config = dict(
    num_hidden_layers=9,
    hidden_size=256,
    n_experts=40,
    experts_per_token=2,
    d_expert=128,
    d_shared_expert=0,
    hidden_act='swiglu',
    moe_layers=[1, 2, 3, 4, 5, 6, 7, 8],
    router_score='softmax',
    normalize_top_k=False,
    routed_scale=1.0,
    balance_loss=0.000608,
    balance_bias=True,
    router_logit_norm=2.0,
    router_bias=True,
    init_std_router=0.0301,
    lr_router=0.00111,
    num_attention_heads=8,
    num_key_value_heads=8,
    head_dim=32,
    vocab_size=16384,
    norm='rmsnorm',
    norm_place='pre',
    norm_eps=1e-06,
    positions='rope',
    rope_theta=10000.0,
    rope_fraction=1.0,
    qk_norm=False,
    attn_scale=0.177,
    tie_word_embeddings=False,
    parallel_block=False,
    init='uniform',
    init_std_qkv=0.0265,
    init_std_o=0.00626,
    init_std_up=0.0265,
    init_std_down=0.00377,
    init_mimetic=0.5,
    optimizer='muon',
    learning_rate=0.0103,
    lr_mult_down=2.0,
    beta1=0.9,
    lr_head=0.00633,
    max_grad_norm=2.0,
    warmup_steps=200,
    schedule='wsd',
    decay_fraction=1.0,
    decay_shape='linear',
    final_lr_fraction=0.0,
    batch_tokens=131072,
    max_seq_len=256,
    doc_mask=False,
    train_tokens=425000000,
    max_steps=3243,
    dataset='wikipedia_en',
)
Below are experts of layer 5 (counted from 0) of a mixture-of-experts language model. Rows are named router (the router's row for the expert), gate (a neuron's input weights, with its number), up (a neuron's input weights, with its number) and show model dimensions 0-255. Each number is 128 + 24 x the weight over its row's rms, rounded and kept within 0 to 255. Numbers have three digits each.
Before each expert's rows: a language model's description of what the expert responds to. This comes from a sample of Wikipedia text that the model never trained on.

# expert 15
Description: War, her, fragments. The words War (after World), her, lead and senior, plus word-piece fragments such as ear, ast, sh inside names and titles.
router:113097108181138142106109085112128118095130097094117113153154132108134151153172175123118127074111114155096157132093129121139118088134134110137111138102146135162154196123122141163130142109122123159126086126118144141118151153093144091099145132092105128162128086111147130155127150137146099130151090140130164124160102098117156155162143110161140105129134108098110127121143188126161120132126145104120139116107162074148133110142135149144102107151142108123118135125129133120145166142116108114088167073149166112118125123134145070061116107094120119136113142127134170146127112124161104153104163120180161096126153099083080076101123144155123129122092174140117145142141132133155157140083137124150139097098105161116115123147090125143130132167139135099142114134161137115143118097171128
gate0:147120083127103114126148107099088149161115128167073137138132093122146144153095143098053143142145087117168145141137134149119087130150112140137146102066100125171093146134128132161157124111119103190121135084127156140105134098116199159147132109103147127124138121129138145130113120110123130143167093091105099099117104127157111101134143100159156129129132104136126104094160140103173120118126151118087108125135134100144172147116138105108127140144103139104138098120137130105093152111162144142115130167129139171164111159130127135086093144108142128131104134137115119120167118079165116162158114158138113094122132081157156134153149096086136130119106100161108131161162110084114158092112122132110138129107133122097138114161126140103116100136135154140089145087181135163107152134143121
up0:132151054111146155156139162154130114149120146111122107109131097134153198189107130172130138128142106116137134174141118149115153122134118127173123119146153121133111154120163137138116139118135140141128165099134139154138149111111154124123130120153071102104136093136079109092127124107115158104165198125105154115100133157139136129088113147110126118149111103145097105088113124100080114124118131114147125115122155121065104123140112112141160144137107091153133121122125157123145095122110159147155133123116101120150086114142188122138148127161140157142130125103168101097121118102126167121092096087131135149103109101141145091128122112090131132145093113114174126148152144151138147106160160155132084099140120151126142182107140151116147153112134166099149096134173121204111139102135120
gate1:115143171102129111103127134104115114136136114105156090137122160066149136127108140132161107138142117118099114148174101166152113132122149130124167140163112137137088096130136095109132085139084122141114107110146132106113118118163158137182098121131163128099119138091147119165150132137101121198161136155114109107102137105149106094161162097112117122133150105143144132194107115162153117137131094142140116108136093122083133089178153154179098139126137136124137130110132147118106135104174152138150115134127089163086124175108106175128165174128131121150140103162166126140130097104135167162106139137098134160152146137131133120116158114159117085133108132111156147125130140128149067156173118159137098093109116134125119126122166165124160157141102144084105156130148111135123121158096126
up1:108104138153129130113140136125122137149116161154102130117141133161146096157156050083132140100125092156137098067098162125132109107143150168073139134116132104130145113102143129113101127154088147128115121170129133101108120110150111125157103117133133132099069126126104167096102087139149118099115129118084122110109139158134142140160105090127102165165136117154134165100097113107120121095141157125202135128111130124124141162128126107145104115139122136132136170140109161124130145139097108122125100112094119138100147148105155150104127110125113098151080109140134131092177133155137103096154094144162092142100125129110107126115133135132146139162142113127142078108149137108088146102124150138133105149119082140104146093153085153171183108118128102148163097157152154116148158084157177
gate2:136113145105105117138171165128153121085173136131110102141158138109156143083106128105111130134138117136129135110117121129149146109091159136124126142145131137150169114131105146101124126079091139166117140078145112098162119159128144147123154129187116122162130156128134138128094116113115160085210142138116109126190134141105130136144148087092118151135119098154151130114095138110125130064170150104128115138110167134129124141096111133133115118145090111074141114120105168116141153104148111120188163142156151125147133146119126125114116173082148124132122125151107127119125137118170088148072093125139078141113160107134126164079148142159137161135122116111136111110096151129160146068120163140121108186157171090138141137136110134156136156136133112105137112132117131088115129122178126
up2:112114122128140187110140133128130090127104129138178130090162148175081173108142068113098132118130128135097128142156106130128086152130186109160091150115134152130130138139142094125090163151099117083106119104123123163134155122120141135094122135109111132127128105100135071111113127110124120151151129114145112148109153142143149148152146138136087098143123127145128147132130173119117127102162074135136123140132105097180157117155131114154101148159143133079183123126094104136101130148107114153142102139113134137114111132124101091165131129146136094082140173144126093073137121121166126147147114144103124151123091116147118151153066130128116119103185100083102101168131174122143141161132128145090136136192157107117164110127088131150110110127103116119107164134123110114142109110162109
gate3:107166117164114166110134145102136121127158111147158156136151152113140170066176111150134122133141143151167147167121111158145129125180107143098128131104154140108112101081113116108193160160133133135122138131150148168151137128125128142125154128112141144153134138134134071107158114072086150129106132135143116103097162113130126102127107136119172092154120114123115141070137088102117150177117130129136166135149148142123134112106131100110132134093138162118112081173132129133120106132129110143066113155122108131163149141145171149113109144132106159145111108137124125145146127114125151155131185118153140143124152110139075123146137133095141133078147139154161149165132166121162100135092151113126171133085133185124126137112159166140125111118101107124150118114095094116122184125074140
up3:128141147122144163150144107100131129147117107115180154109123124109158161137132107109124152116157166181112129110170095106114157092157116134105065137112155150155143126120144118126094151122129115111067132128123183104140143103155136183118116146146129139123150095106171099152112098141089102120150110122094108145087086099114167137146122145146111069132115126117098126126085091128126141143144101129146119151149087116148113149129127158130093145112142093136117103104116102119133147113142120116082151143106119084138107174165156141115133105114098109192124136078140115157147158109135124098152097115157095116152109161121101125117111092121142093072156100123131124109123121111143120155112098158111114175111139151093111119185125113125117112105119143121186121105130154113077111142118151
gate4:165135144132131125155142103098133148128144071136138102090121153145103087163135098123127142146125114176130140115140143173140162122147129149120102133137132121132127146143137120192115151127098110119115151075134148104136166100107151115174096131105180125084133147148149120149137085134102121101196131108149125129176135066114109151124134095132097128095142146173145125141125112136137126105114126136135139130113143137122112154107144105120113123105144164114141097133129099139154118128156128134161099128124085116098107157130156124129091104152128101151135147107149148165119182144114081137159095128107100105126138130126183083133114125142128137136143130112119130125144120111129117146083128068114082177105129085141094087183156088130132098106206125128149131087077122136107146126139110
up4:108126085094121098150132136129097139126161146144158078116093156129145091133116130093142120142141104141128076128111095139091186140133179094130135116099091101132084154104112112159112144123113112113137129138103113060122114114109141147157134135138122136114149115139106099104141139113130129095134111098114155093073122118097139116163142121117129114119116143130149130110138123164133117148108123121165144156091146120142163140141099125106103124094124117153096132129138098159158144123154098131108155159144153151163127082089138172137118164089120115141150097122131133115115121112137153148137136135103135135072088098095135114163128171142110123185137080141130143098112159129086160143136163134113169098112106189135109138133146124118125166130144151148065139193141127179106082097128113
gate5:122126148134118092174138157158119132140081130185131140127144116117149107096120124124125166102122129116122142122084136149149102133171123194125167150155120165112158132150106129118116134110119070118126134167145126103117149187100151160069134109157130105123131160150156163148089119154140137151111116129146083111122167109159092107135094111137100112114140146106127129103141135127165123105150143085141158064104151082086083182132150102119101103111151135135129149127145139146101150123122130082139092105096121150117140162110116106115140107085131137137146097099098076139125165087091127132160094129116119120143132146138101166164105117132157116147115133108150134133122103152074154138120135136122106112139107096115119108138129116111109114169117110074126096166088124126105109167137120
up5:138150150126156102111100108167145109145192096121180084122154119165117141164100177121154132117151153131132161127143149214083127133143148091144147106117129117110093096112141109104120123158125158109156125157139184097136115123132086141147126200148176127115140109143133122116139126105131109149145110105155139116126129168110117145091136100135123117121151081147143175136117142149147084075068138114109139119122153132133129091124162143170113123161116127120127115113134155123167106124107133138074125083102147096111115120121146093161116119115106126087132194138125147137131135089117116134124114145139152164112089136122100147126094126142143108121122127116098170153129110076112102142126144147131138138136165160152110123112128117115147126088162085128098106125137111112126108094123094

# expert 1
Description: Slavic name pieces, prepositions. Word pieces inside Slavic and Japanese personal names (Serge-y, Vital-iy, Karap-ety-an), plus after/before/under and the title-line = sign.
router:135136112141132108122084141124122111136127141175146130129160137147131152150133119107156179165168155154129110138126087129143138135166121124134141102149124132183108128149122110169127090132135147150111180108127151127166140109133133152102094120155148170099111068113133098166140153104138099141089115170125128092139090078100157153111143104114170153143129140126098124150125128134097126136124152153143124139092142097098068126131130160153172158088090095171182139125130133088142095157129168137079137097161162117122137156145128096124168122121152143116111108111125081160120167099079104139172172141125146148109156121131153147111106142143099108152098119119125154133143116141065113083179139125126173136125118121134147127114101111120104145149129105136132101145142127132152123116147150
gate1:099093135180143100107121129135133103105133131143138115118177133130126091176099185132133094133124142158118083096137125135138123107085141160113127131143133120131107177094112141082142117131146120080101151102094128145129122128099127133136089134117106127138105149103155154106140134091127085150142114087087092091117120159069163139070153127124146163149131146136147168116149149122142098094141171061162140107111142112113135139122110166120175142148107162150127152131153084108128118107143129171141157119107097126173109122112125097083105128098149111131155140139107104139125137140158105123134129143101126143143110134066124123144131099114107136164144107137074144094111098099127153118103116117118132121165138089185141140139144175142106109169125176106104136124137146121110134153151144
up1:113128139134128156140186113149144132129131109138149116174155100127115139149099108100087133134067110142111109105139148120142117129110119106097195106060088159121118128098095104150120175103149100175083157156131104136188135116132125116134163113161098108091156106166160106128160169114127145135133125170169133117119081159148123134161108105133072116082158123109128117160117106117125136120109121113119138129140115127164165146135091119121151121133118107149099131104135169125117145157115166114100126134171141156170106119076088145180138120137102121123120127119123130148120087104102087128069098134112114155142134146144103150129122163138129141156129086106120110107172144117104144143134107122128126150138144104118121160153104113114128150069170125160131162114131108150128125134138104
gate2:075080141132087117134152140155107100096145172115142109144108115141122113097119118147132150161144109147119104129133115149123114110137140122120142146085135100148182100137168104166102120121143134120076120175137133127148139173129124124134120105127132092097128124119138128114160144105100173073148147152154097157162096133139126135116067101101109128099128101117133134124124133149163127101136116110184138142162150136185125144139146099126143119100127168132105129114128148160166074104130169130137116153093146095126070116107119178110146181111123162105119115128172148149086116130049124099100163114157151135116155182165096121123126120135113142161114123112168105112131110108157118143104130133123124101116123123186146135114175145130105124116108087141131114098139138096121132128114111
up2:087128143154157118169113153105134147138146162127147087123103185163162118171158122134137132173110131126112138126124114166137076151162120114127128141145136122115083138115097145127126140118138154103088115116129092085097135120091136134083119119147156136108148130106136134137151112136084091150178149148150143113156051146094141127091106159117116119175161134137126079129124112152070140132136132075113093121144171133136122135119143106118145156127171116122162112130124130133118162119139133072096165110124167110118172146118158139112180132145097148129107143112121126112154154132100157135140103111096139159163136145148115113138102135181145151134145154157119115131131151162102150128154151129088155149094144154098124134153135114145178137133112121118102127071138103137117118098125070
gate3:152176112142135142130140129150092103127077067082111115153145126109166134104104148133133124079157126140119140126160112185110164115153085115142123134128123126101116132122085191141138159126165086129166131135173147137127124150126095117162107105122081100132137128125137124117115114095119133105150162087105127113118168104134119170148147137186132146162122110142168164124121123088147139141177109125144133124109140147118118113158131113175108119153158104163153099141125163129082129121172131155123133127151139098134144132116100149113115137083117144115114088142138102148127122150134106136118103133095166122167135093136118142146170140122146131136087136125125178150160164114122147149125145133118139193111130100054123151117120166115142150132157094126097100117119063130123151152114121
up3:074153136125120179116100099134138124140111115130152129093116136115111118106148149120148185150096109099150128104099144105110101117102166132142148120173123140128051123112145143128138128117086147109144169178091161131129079131139108119149159123131144131107097102122137110091125154106153098149143171084095121149095142091155126147135113122113112094128123102135141105148123137150138161134105145148118111124121171070138054180132085137133125138119087147062123130110108131144130111145125092148057130112170098124101119135161103132145156129153119159083136114138117110147143084089111108127118136147155120132092107135112130149128166143133117151137140139119109105121124135144118118142133105151139123073093108112133151119138067125079135155124133152098134133132124121112104129112111185
gate4:115168114128110154113157125161121141135121146131155133100133138121146139160103144152122116117113137092153129105152115114143113134098155154122108107097160094088115125090145123127129119169158115129085091096118128120159084138111157151167153147097145140092162148133090140122087154146150122110135139143124093118144118159127107128125130123109124170080143181097128112118063105108116155120111138135104137099165094188149150101107126119141152168147129115138165153094159166139116112133139137149136086128100091104153127119137134162120085148136130104116111149160117132117175109128120124120113169159117065166133078134164092160133168139132127148127120114114096164147121133126097124084110131113126104174082104089101131183121152123133134148092149134121113141130094178153124129080156159
up4:108150114124097139117143137095119186129146116126107185110145111136089123152153133121116126109111181187094129125118112097130098119080138167112077077133102135165123154140173122143124100135073127175104109146124103138130127155171132099117096138158151159124146134144119175147102109117155131124117122108159135053146129112117107136121151142154145134130114103116142132135159092173124123139142119110140150130122091134093181141145160110163154155131133175118191139133144159146085167111079166119074101079122132089131118134089135164149142121118138127136159145134096133111104117117138132131110114116155103099141125127117137182125128110131124121128143153151154114122122134115124122133191134161099082164150162150099155121167139129132083116153125140104111140117121109115141139141138114
gate5:096134129143140158116131113100087131112122114102164161129136167104109102116098061153090120173079129111137147140105119139113158107170082159134146079092098100115147112141141088146109171145150125120095149105112134120140149149114118125120124135139153099084136127146126132154119127116140105148076126140096127103114106172137138099123146124178110107164128118115129138167148092114113119146148090089092129114136108145111160118113116100104093167105101126103178115152101142154136142098109133098123144136158164163159121170134145121122152084109110092100150101140119127091118129127145102141137109150078135115107156123141146123121117097103146170164136085120148106103108124125101179154112124109163088089088092151113118119130090156130144105131194115117169146124139125142130099138097119
up5:101127098114166128134136102171121115170161092136171114125111151106150149127130180134135093103115100126154063110125133096175161145135173062158141108156136144097143103138147135162084166089097133095127150094138111102118102183145121132129081131098110118124133137101084107101124135099128167098142133120110130097088146123127132184151127108150167149161131076134106134122143116129132135123140141135139173113095125128150133095098141153159147105142124088106124173129107119127183134107098140125099113130141136120130156125138142116139128123147123122107152127118112127125117120159192069188148141113132106143101133152096129130105122077125141162167119130083117124132140116152109071151096167110153113105135123148139164114098107131149115111123117098153113128127107137152126139136097116
gate6:100131123083125125139138146148099144126139150086092135119089123123141106128152118153106145140121133126147091117114101161130128068130089144131119137103121154101117083096097110093146119134115111118107113177144140170162124159117146126106127143103134150159113102111111145170095157164121123176101128136137139112127158111097142161137177113070126136142152095100146115110162132152125077107117122096141146110082161129178097173131130136141120156159126126122119113104142086089157137148129111095114130144112120089118150126140100116129123098108147093152100156118152102136135139172123148176139123086088093133131137126162156097162168152162137110110131116157122130110144135111122082118109102144200148125121169160129086106084095138121145177121103133128128104139116119131160134114140064
up6:130152126138084111167135133104126125130122157130145132155137121124136113136168142118144132113087137128103153141133099142133122107071124107129087153146149108153126122096100117130134124153109148145152157123128068155129126092164110117065146156124110176080136129150119109099118158139077139132135093168100144099088131122135135149146122109112133135096098122089126155177148124077160161104119128154092124130101138094171121107135101124113096123126147109122135143118144108115148130097173129130083159130113129106099157152107124123110133125115130157132150147080172136094107168167121063117128137112139099134103079088184119078141152160157108149122113154125149133160151160174132127132104117179158149106115143122130125115085175149142129121119094137146136175133097135154116155157134089

# expert 21
Description: Mid-word stem pieces. Middle or stem pieces of longer words before suffixes like -ation, -ing (rel, act, opt, verific-, Invicta, Registry).
router:133099102104143125120148058132132168121096122142133106097100120118171150144102113108106105104114146134098099144132106145099121136165157118093122135142151091081105131162113165142093091128124076114109104116114095135158131099105124156118140141115128142147158147132086134118104122162153130141137169166111130110115136091150130131131150164106145126116134126133130096112129121162096077130106141114113149115136103107128144124176099127108170168155117140116178171129101127120127116156159137110128162076128118154152119114139097146124106100082109153140154127050093099145125133127092123105147161110096149123128149141139084150131163147109133073140095143132149118118104169095166147174154124124165146113101137168153115148144136095118122112143147111088119172136104115162107096135076122
gate1:141132091138101087143128127140117128125165159140081135113187116151122088142122091122122157066092117109142111117155127139150118163134137115108112166151132154113126139130090115171144157130140152128104149140151105162107116124142146134154143136133125168143143131134134131119176120106142118123111103121115103156111106122152172188155180181127120161130127139169139129066150092142107096085114102141084133123082114099130120197110168124120160101101053125137170139114144120133154130159153104151116118148109148114162128123135125116127121127121121154137121144093110084083083144106099098114131121125168082082133152125130131105107111154139107168133164159183158125088105080113120119141090124112114113129098122130109109117119165143120107128136133136110108133134123111128135094107106122
up1:166177124114144132105159165115097151114144135072065118137114127114114114098122111148102113131131092134122118115097079082148111146151134133145140151128138124115094098143069110177136155108184115164155094087092115164087135119127123099131103140137121090137154112153121141129133136133138138083115130149119133145140136150165101125115094125125105143182143152129097095142096147144134107131119138124144131064096145124107147142095162127101171121109167114131094184161128101149106134120133182120122127133128099126145131118152102138101145140103181138146100105139139169134117107142121102170090172127120137168136136141177143173115088125146084131113088109121137129132121143121139141139111104133159123120138179107171106150110084107159138087117139131094155175123132129134144125118122108
gate2:135199142156120156147148097123133103148120118110120124115173120102135159095161147168095081109133078101145119133144112127149131122146114110117103091149111110134091178134123096114158063143104136184131116157147100097136127146132122117115125117131106123107149127150137138130139156131114147136137091106148130161154139138144144113106103138134137134149139087120154122142120161135144120154102108089132126131103103119146111160070101153130134110134079129111127154153139099138145086114145128110117093147109138129140152122122144126087142102128111072133146140094145127104140130133108143164109156134165140147116103146160155140152123143175127166116158164099141094184139089110097133116111036123132100082117101100136108110121134098182150170131192122146104137146132130135135171112102155
up2:125078132108154140125109145155162152158149114148110141105094106120138151105089146158143125123134178112137166112091089128113115121083142153146159143083143142088138127137146146127141099130141126076129150124107149058141102127136097106135123137150093124122137137100102113161191174158136121109113101167087142144157101136152146161139119106110142141174155145123160081142136091104127132174138137105132119132078116108127143082110139154113121161140148081126117126141135120179100182112134148109112131163079115186136120189130149099146135149122131135142114126130137157100117099088103137099114126123110148107096097128157124115078107118141141144123133106151136126192160137130107152128123120129122141101089088151074113118139116119124112134099157116108092141168117141130100135138150137
gate3:133118115096095129130110155134126133134139142137114144131091181122089116119094107137133090118121088158137150126107159080183152135150130130134110149082116139125079143143108142118152141150119173109089160150109145131116128178126112134063141123129113107132085118100159150167132136106110110116125114134082145107142138110100107158114131143130116130120157108126107120169111164133149107153153095169097145124104103081108158108151139159173093134164158167105159128120101098096072127100133136104084149164144140073112191117155153142098100128112096097121113110144166092118129128129170114152129104153094141148145127121113109156127134128120103100143136115116150131124133113121124116132123143079149110203110116110126124130092093077145113158114143130109127123095107148138135108163094101
up3:140092163149101137116107135122116109121094162147138115086128169123141154114083167135151097091155100156101126108153116127135105110125111143105125122114095154133132116132141107097118157130155134131117132080101148096151140151114175168153122116113087145132133096097130124130135166123113093088123102167114101184132148148110145156082133108100129116116129133113107145148113138128135132154119121135123125112111137145110117117155110087158096120107131108164128116117175079139176170176103120145126124141124132118141126129109116108111124109120099107106121124144087163087113150105189094138095108129118141172128119160124110133113124180129109162164055159172116136131131127141097138154113103176120124127108133112136144079095124099141135101096123112134151105127158157050151184120133085
gate4:152136121156112137174080107119182068116142097119113116146121142107184135135128109148111138148125157122164104118134108115101129122105118111167157157131148176130145161147155138140159117154132112116141104126123189133096063083165094089104140103175150136121132121140110118135133164149146113158161107116110169103115122192131132155123106152121104126124153086138104140086126121111113133060142119102125143182153117100146142125157121167111148134099109116116152121150202136129149102109124115155128123144124138162110128112109169121118106112129158127147123133121157130120119124119125144112124149076088158122125127090126153104151144128123130146114157141085152142131112176158082155125076135138189137160138166105165116140125120163129135125109121137141125118130179125109127133110135098
up4:170160148091115128177158147153098181152153113148113125080129145090135111134129138137145112103125135138115136139103155120162146159143141102134139156159121102109105123133087174182148190114124125135101118110146129167144135105142161151113153115169096156124118177153101151115138076111122121148137136152148121168124109081137166147138161132099136151122091121124089118129149132129143102137136104150154133132121117141118120133121175143132083050141105100159088115117122154118128141128155153091129086143107088195124090110139110148156114120152130146083088110105154125111144099108118112107138129123083157099109125125118111161133114169122092136158148147163113123108148153113120109153100125085113176124134155105107101110130135171100133122098110135092118158147145109118124148116095109
gate5:157127145118142126136129113154133061126120155149121126160149144067136149133083114136147106105090120125126143136124103129115092159122089074114146143112123060120125098075119103147167136097117139132145128116115121163134150140199153139142130117163121119136162158149131113108160119172097134131123116133158129157113141120123097134168119154091134127163150141149105124122167151147136163116150105143128141116050116102099124156097119143172131054132131134154117137114100145146145163140158117104162130146168122125123128174093133149148157141132116109174121152121152146105169130097127156136111127121144107108120109139139118110074133126166125134144119116079107132103131133128125154126088144120167124178143118145107178117097129082151165137099144137162164124130164110084110104123135123
up5:187119154163157114124135125135144117106136094135128168154101168127180098135092139119085145143119105116122135116158114130085091143103128129114119122117121119115140166113099160114171164132131111124108159118127146150110142117102124116099120103097114129133081185149120152105166133114135121184117112095146134115059137163130131090136168150111111125167124122129157156133127102150144143103153159165098112113145083152163113116093173174196134124160149140133122131134138182123141105118094105134117157120141119171135175164141122130147105089115139144143094081163118118133182162124112126148133084163128102131109103133125125161152127116146102121147088132138099134163119103103138146135115146127111118107185092107111105095111147133115105130132100135106161129135128091150157115107129097
gate6:130143118158108099146149142073125209122135111118171118134126135125156117099116133102077131089145110107151125132134132143147166107119069110119081132105109151131122082130133130113136140099158126086135156116117180125091135087137091120159097147150128145153176111103126132090120103138080126152124181155096123125105122150126149131121122153157108117112131144112109125126106095112122057097094099128142113146133126141131134130141131146131130148121108173123113119140108152126106154128143170118153119114127096172129129151101146117131143111105126096115112125177141120151125135167085050101111135104151117118132114074090130167138052177124138142143156109124125137120154104130160122112114116137140139155153078151098127149172177131155137108150160135152118118128152133120130124099158136
up6:161089128116106102123131117153123089123102078145110115153153142103119111146126118126116151133101132145122135096158138132130168127130118174118164092162093113132117121108159075114115151150130137124127105116100130082152166099173164160143129070127131112148148137099093115169114185126128129125124108095138120133177159144102136082130129096089138128102130121114144123109117138127140112165140150149087150111147084091143097090124098125136088126137111126107129123159098150098154151096119101117124142114166112132076100103116142073119147156095125123133114138122092162166132095141135113136074165126118145120138135100131067096098116102139135109127129120102121176125164166175098151167118107165129136142121111104121148088106131122081101139136107132137154146124165137092160131143086164

# expert 22
Description: List bullet hyphens. Hyphen bullets that begin infobox fields like "- Born:" or "- Station code:", plus in-word hyphens and prefixes such as un-, re-, tr-.
router:155148121079127077154101109143172164155146155079105149158125103142143104146141157160157135167096132139115103089141132093130088121097131099156107133117140133091130160164096095091119149105117096142104086125116139138139071123126134139147184091134134095125129136087069163094110115143148143141145120128125164115132126118092105133115151123153126176163126121118156169155121097095147081141149157135136135086149097117120126112123120086149121137092143139154130116155136142182121140111153131161124123097098123164121136126155103096156121163137120172163136160119124113119127144135101129128153150096090152141137082088146153077129142085099114143101106131129100172140132146117091128099075118124134114140113159120104164142105131137169144125132146111133091133159128154131149132149152129
gate4:126136125095084117116137109135114142114154134148137137086135146151145104177109130129121135120154194099141112099100139101110151168111092145130158092157121122096158160098097155181154111103123129137131165117092173095094145113143164113133104071146131118111133149136172145125123091132113107159185117109107128111138090133151170158165146127152112149119092152121121170124126139111173164098117124079158162153077130119133100094141119145112151109080149131121145122130127099147141117160152100121153135188113141100149157156105143144157115148144124155111135108124148119145107156115173127123126124159108126163145102143136104153125127075152110085169140124147130136158093134161101142109134120137119110160159129127156084140154122084144115159087156148136093140118146116140120148140088121
up4:129147151066161141101167151140127122104144170099120131140142115113135150155126102095111141094098173095163145133110116127117131121143137171139151130094109124122141164160129108113118091100135093161165169144140153126113162113107119080126154161093132122140174097106086144145130135125126138159122119107110099144132167116117136114136166142157051141115089099125135149130111092081127106146121168121155132115147140129146137105132120103147155102136166139111156146152096127158194131105134139129163110134109121138122153095126148132084119097147143155124142128168178134114163134140127120125142138109124101163129137104145136175101121150129117127121163141075083143164128080126104155145130153104105148128158124118139161112128108151076115153078094151093144074104130109113141144084155115
gate5:135123115095111145116132163135138132116113107135103170074122093126126109120100166117138106162119144098139131097103104170111128092092138133137120116124080126151105123056129124144160150128162111145156084182168091150120118124118128125159128125129115121099147121151144127094173117107143098109121067138139113100152091120104136153185129136111127135103135130120121123126134116135122151167100146132129122116101123134151170097115077141120151141146131147179133120115116156136107094115172133171090137131083137117141158165114172116090116091136149133145140100209124117125114098128114127094121118107144155181120129125104146123126129149142161135145117167095155151135134109113131119155137109142141152117167122177190062113100118145123127082152136086174111137120128118128154122115145102
up5:115113145165090115120135200080107123180123129088122151110093108106148113130126130126128152124132134138136082113105115115189110125115092098164111153075140093120135123124123151151170137089137198099152160100144136147129142126135128149107105134112131160175131171131116070131123117114166135152115136062127118135131139146086149122121098105125139122156132164119115131087087095130099166152146129170119114168096166113111150097134140167168132109106071085106140134137140098157112152123121137116127150105102122110119147141109123121151145097087128123119147125160115126134082139120130122104132153103120161127097114172100100103111093104155149093116119166129129135129112142148136160152163173101136119072147146149160118115090122137133114122106107126145099133113123127088126127113132097
gate6:125140142075119113128120127102153086158116106130119157159140114177118144085103137126132102137162131101116128088136092142134095110150119137165115128065165131089135072129116113122134165162131158136118148127120140126092111108143169127122139112076132126118117161125124112165106125077103133129146142127152141104114156121106102123141087133126177098117123136146120133083087156107104108101094171155106130114153101124156195139132158173089136117180158122101126072134109130090121134119091120130147113135160139070132111135142121116148111096106158156139172145127153127115171127128152128130097113178145103150127169160132125157125100123142117133110111148177130144135119110095148141068163130126140112139119123089132127140133146151133148126152134134181170123084104141123080110151122110
up6:151126148119147126156160141113117111138089130128164177108139110137159111105103111141124121162124163128116149119144151197126113125118172141097127113113168130123134069106130110089090146144072167112134157133123136140152107133147144128155121141113097118117117089094154119138142077131115117101111141160117128112117154137111130160127136171143150107111116127117145168151155141072100160094132101083122094147131119088129132123151191091150167118109174157076088182100107128149131138098145077111131130137088119087132140150076124133110142146129137179096144116126140142133119140137111150071112142135079138103166139126116124132143132121138119150109156132123095106141130157135161097092164145104110090131074103155112139137130102116123173139116110113111132148125096106138095115170129118
gate7:146123143130136163067108147115128095163160101169125160147109112087176123141138160090143144132102110108182168152129126154122145149123112131126134131146112111124104128110180122122145142154089088083129142136145155099119131109181137125105107138124128105156101129131123131192111134059123135133110118158136123107139148120083089117091091148108161142082104122152128148133147145153152115100136159145091120119128147177105131117145168135174105144100147128126108156150110116134134153121114080149134114129110129100093147082123151149158117156133114104104127101157185138124142134154147105148145130102137109154136173145147126150074150084143116149135166137095170120170130174131135122151104124116159104100129164118139126114152128133086092140100124127147097131143079092129158139120105153
up7:146098139141160105096084075109095107116134103146111092080153172122114152144106120118095112158139173060118125122109140164124168099146105124108113124160118141135156126121125130115095110160151116113135072120142089135151121107139134143117122139146152138141180143097109149141128130147115098110101087135139138147140124134128122193101112112131167152163155118148114120154112125121122127139163136107152132126156137161179096137128119162143088117116091110088098119106118128120126130123109113125135143090123163169126125148132132118135137134143116108102155178117115131121156075105151145146084180158148136123135143166152162098116132059133092116139115151077161132084114139158130111185061127119123125131160122116125155156156136116141100105118096141156163139104121129126103110092148111
gate8:146159172103139127115144120104109144098183106156132136097171149110175117147104094118072098065130132115105091123143127145094147116107100116135142184159108144137132106092098131103158124140149118150137126147161114071147130105121129123132120087106124143112132115145171099125105090145100136130105149103146095132139168142092145136150142162120150138140154118097149165123126150139107127096142098135141125126144132178145120123168118138127116158094138126164139162140160111113121160129103103085136088116119166110165112152130143147115121120114176124123139100148158174189143127170075119138135095089155149136110137127109148132129096128110092132087166139136153093125190075109104119140135116113135087102114106126136169128157120132124099118108159121147122141127132141176084138155132142
up8:132111134103116132087129100156115131117087175132098123127106106114145079108123139162103132099133125083118114120104144084130148125127110153116123131125156121114140109093170104122092158123125118147131107128154112113121138133127124126132079142141118127126121119087178147127093091180071118091128144133156123117136136178082129153088098156106130112127090132144133086130110124090185150144162095173159104142122134144135107124105099126120141108129136096121107138111115154130161141172126128152146146106120115099119145098085105131145104111120128110124135143181104126095167118146101094108131075146140121110103113097119108087158148121163141114102096144094155141157125114107104111164127093116134157096177115189117122095152120172095133157141186130144105167120176143140156163145151152
gate9:155117101119130115093132114094139143111116103142125114126135147118136124106101113153150138136122146119088118148155157144103073094099118162155112085117142174119122113112145141123122113122174131242143150161111129125109138146150129176125134141115138123168132122122120127094154150160137103120141158106141089091153168131136134126136160127173183136091125158098127143100117122119095109163125126122147125143149128115145117167089163100133139169150135126112101113154124093131143134125134151109153097091147099127073110161128118142131091081122140095125159100152104154126123131162102109126096157145138187115098099104133083136148132076129102122117100130105171112135168126127115133102131118160161160096160130156141143107110170174113113084136138091101110137134156147111146110129142156
up9:161141121182142100174120144090155070123130134096134111104133134118131081133130151144119135109128131110115137129123147148141125126101135159135127081116137125116131098103131129145139120119143120084173123107120145111095105125127174149135106150184124150080138115139107106075187100141112094150152093112140117124128090122094076103130116131159147140137110140118101175148132148155145160122124152129104139099118126095125129148134111109149145129164148162173088133103114106135107158121140119142120124133148121113131135136109145130127127140111181107161116121124099094149123120116200116128121110077125156172135150174141076093114178107092092139104117110153140169136120144153049139151106108156106150102131082142091103125084109142116169117126143128116107143116080104143139127147104091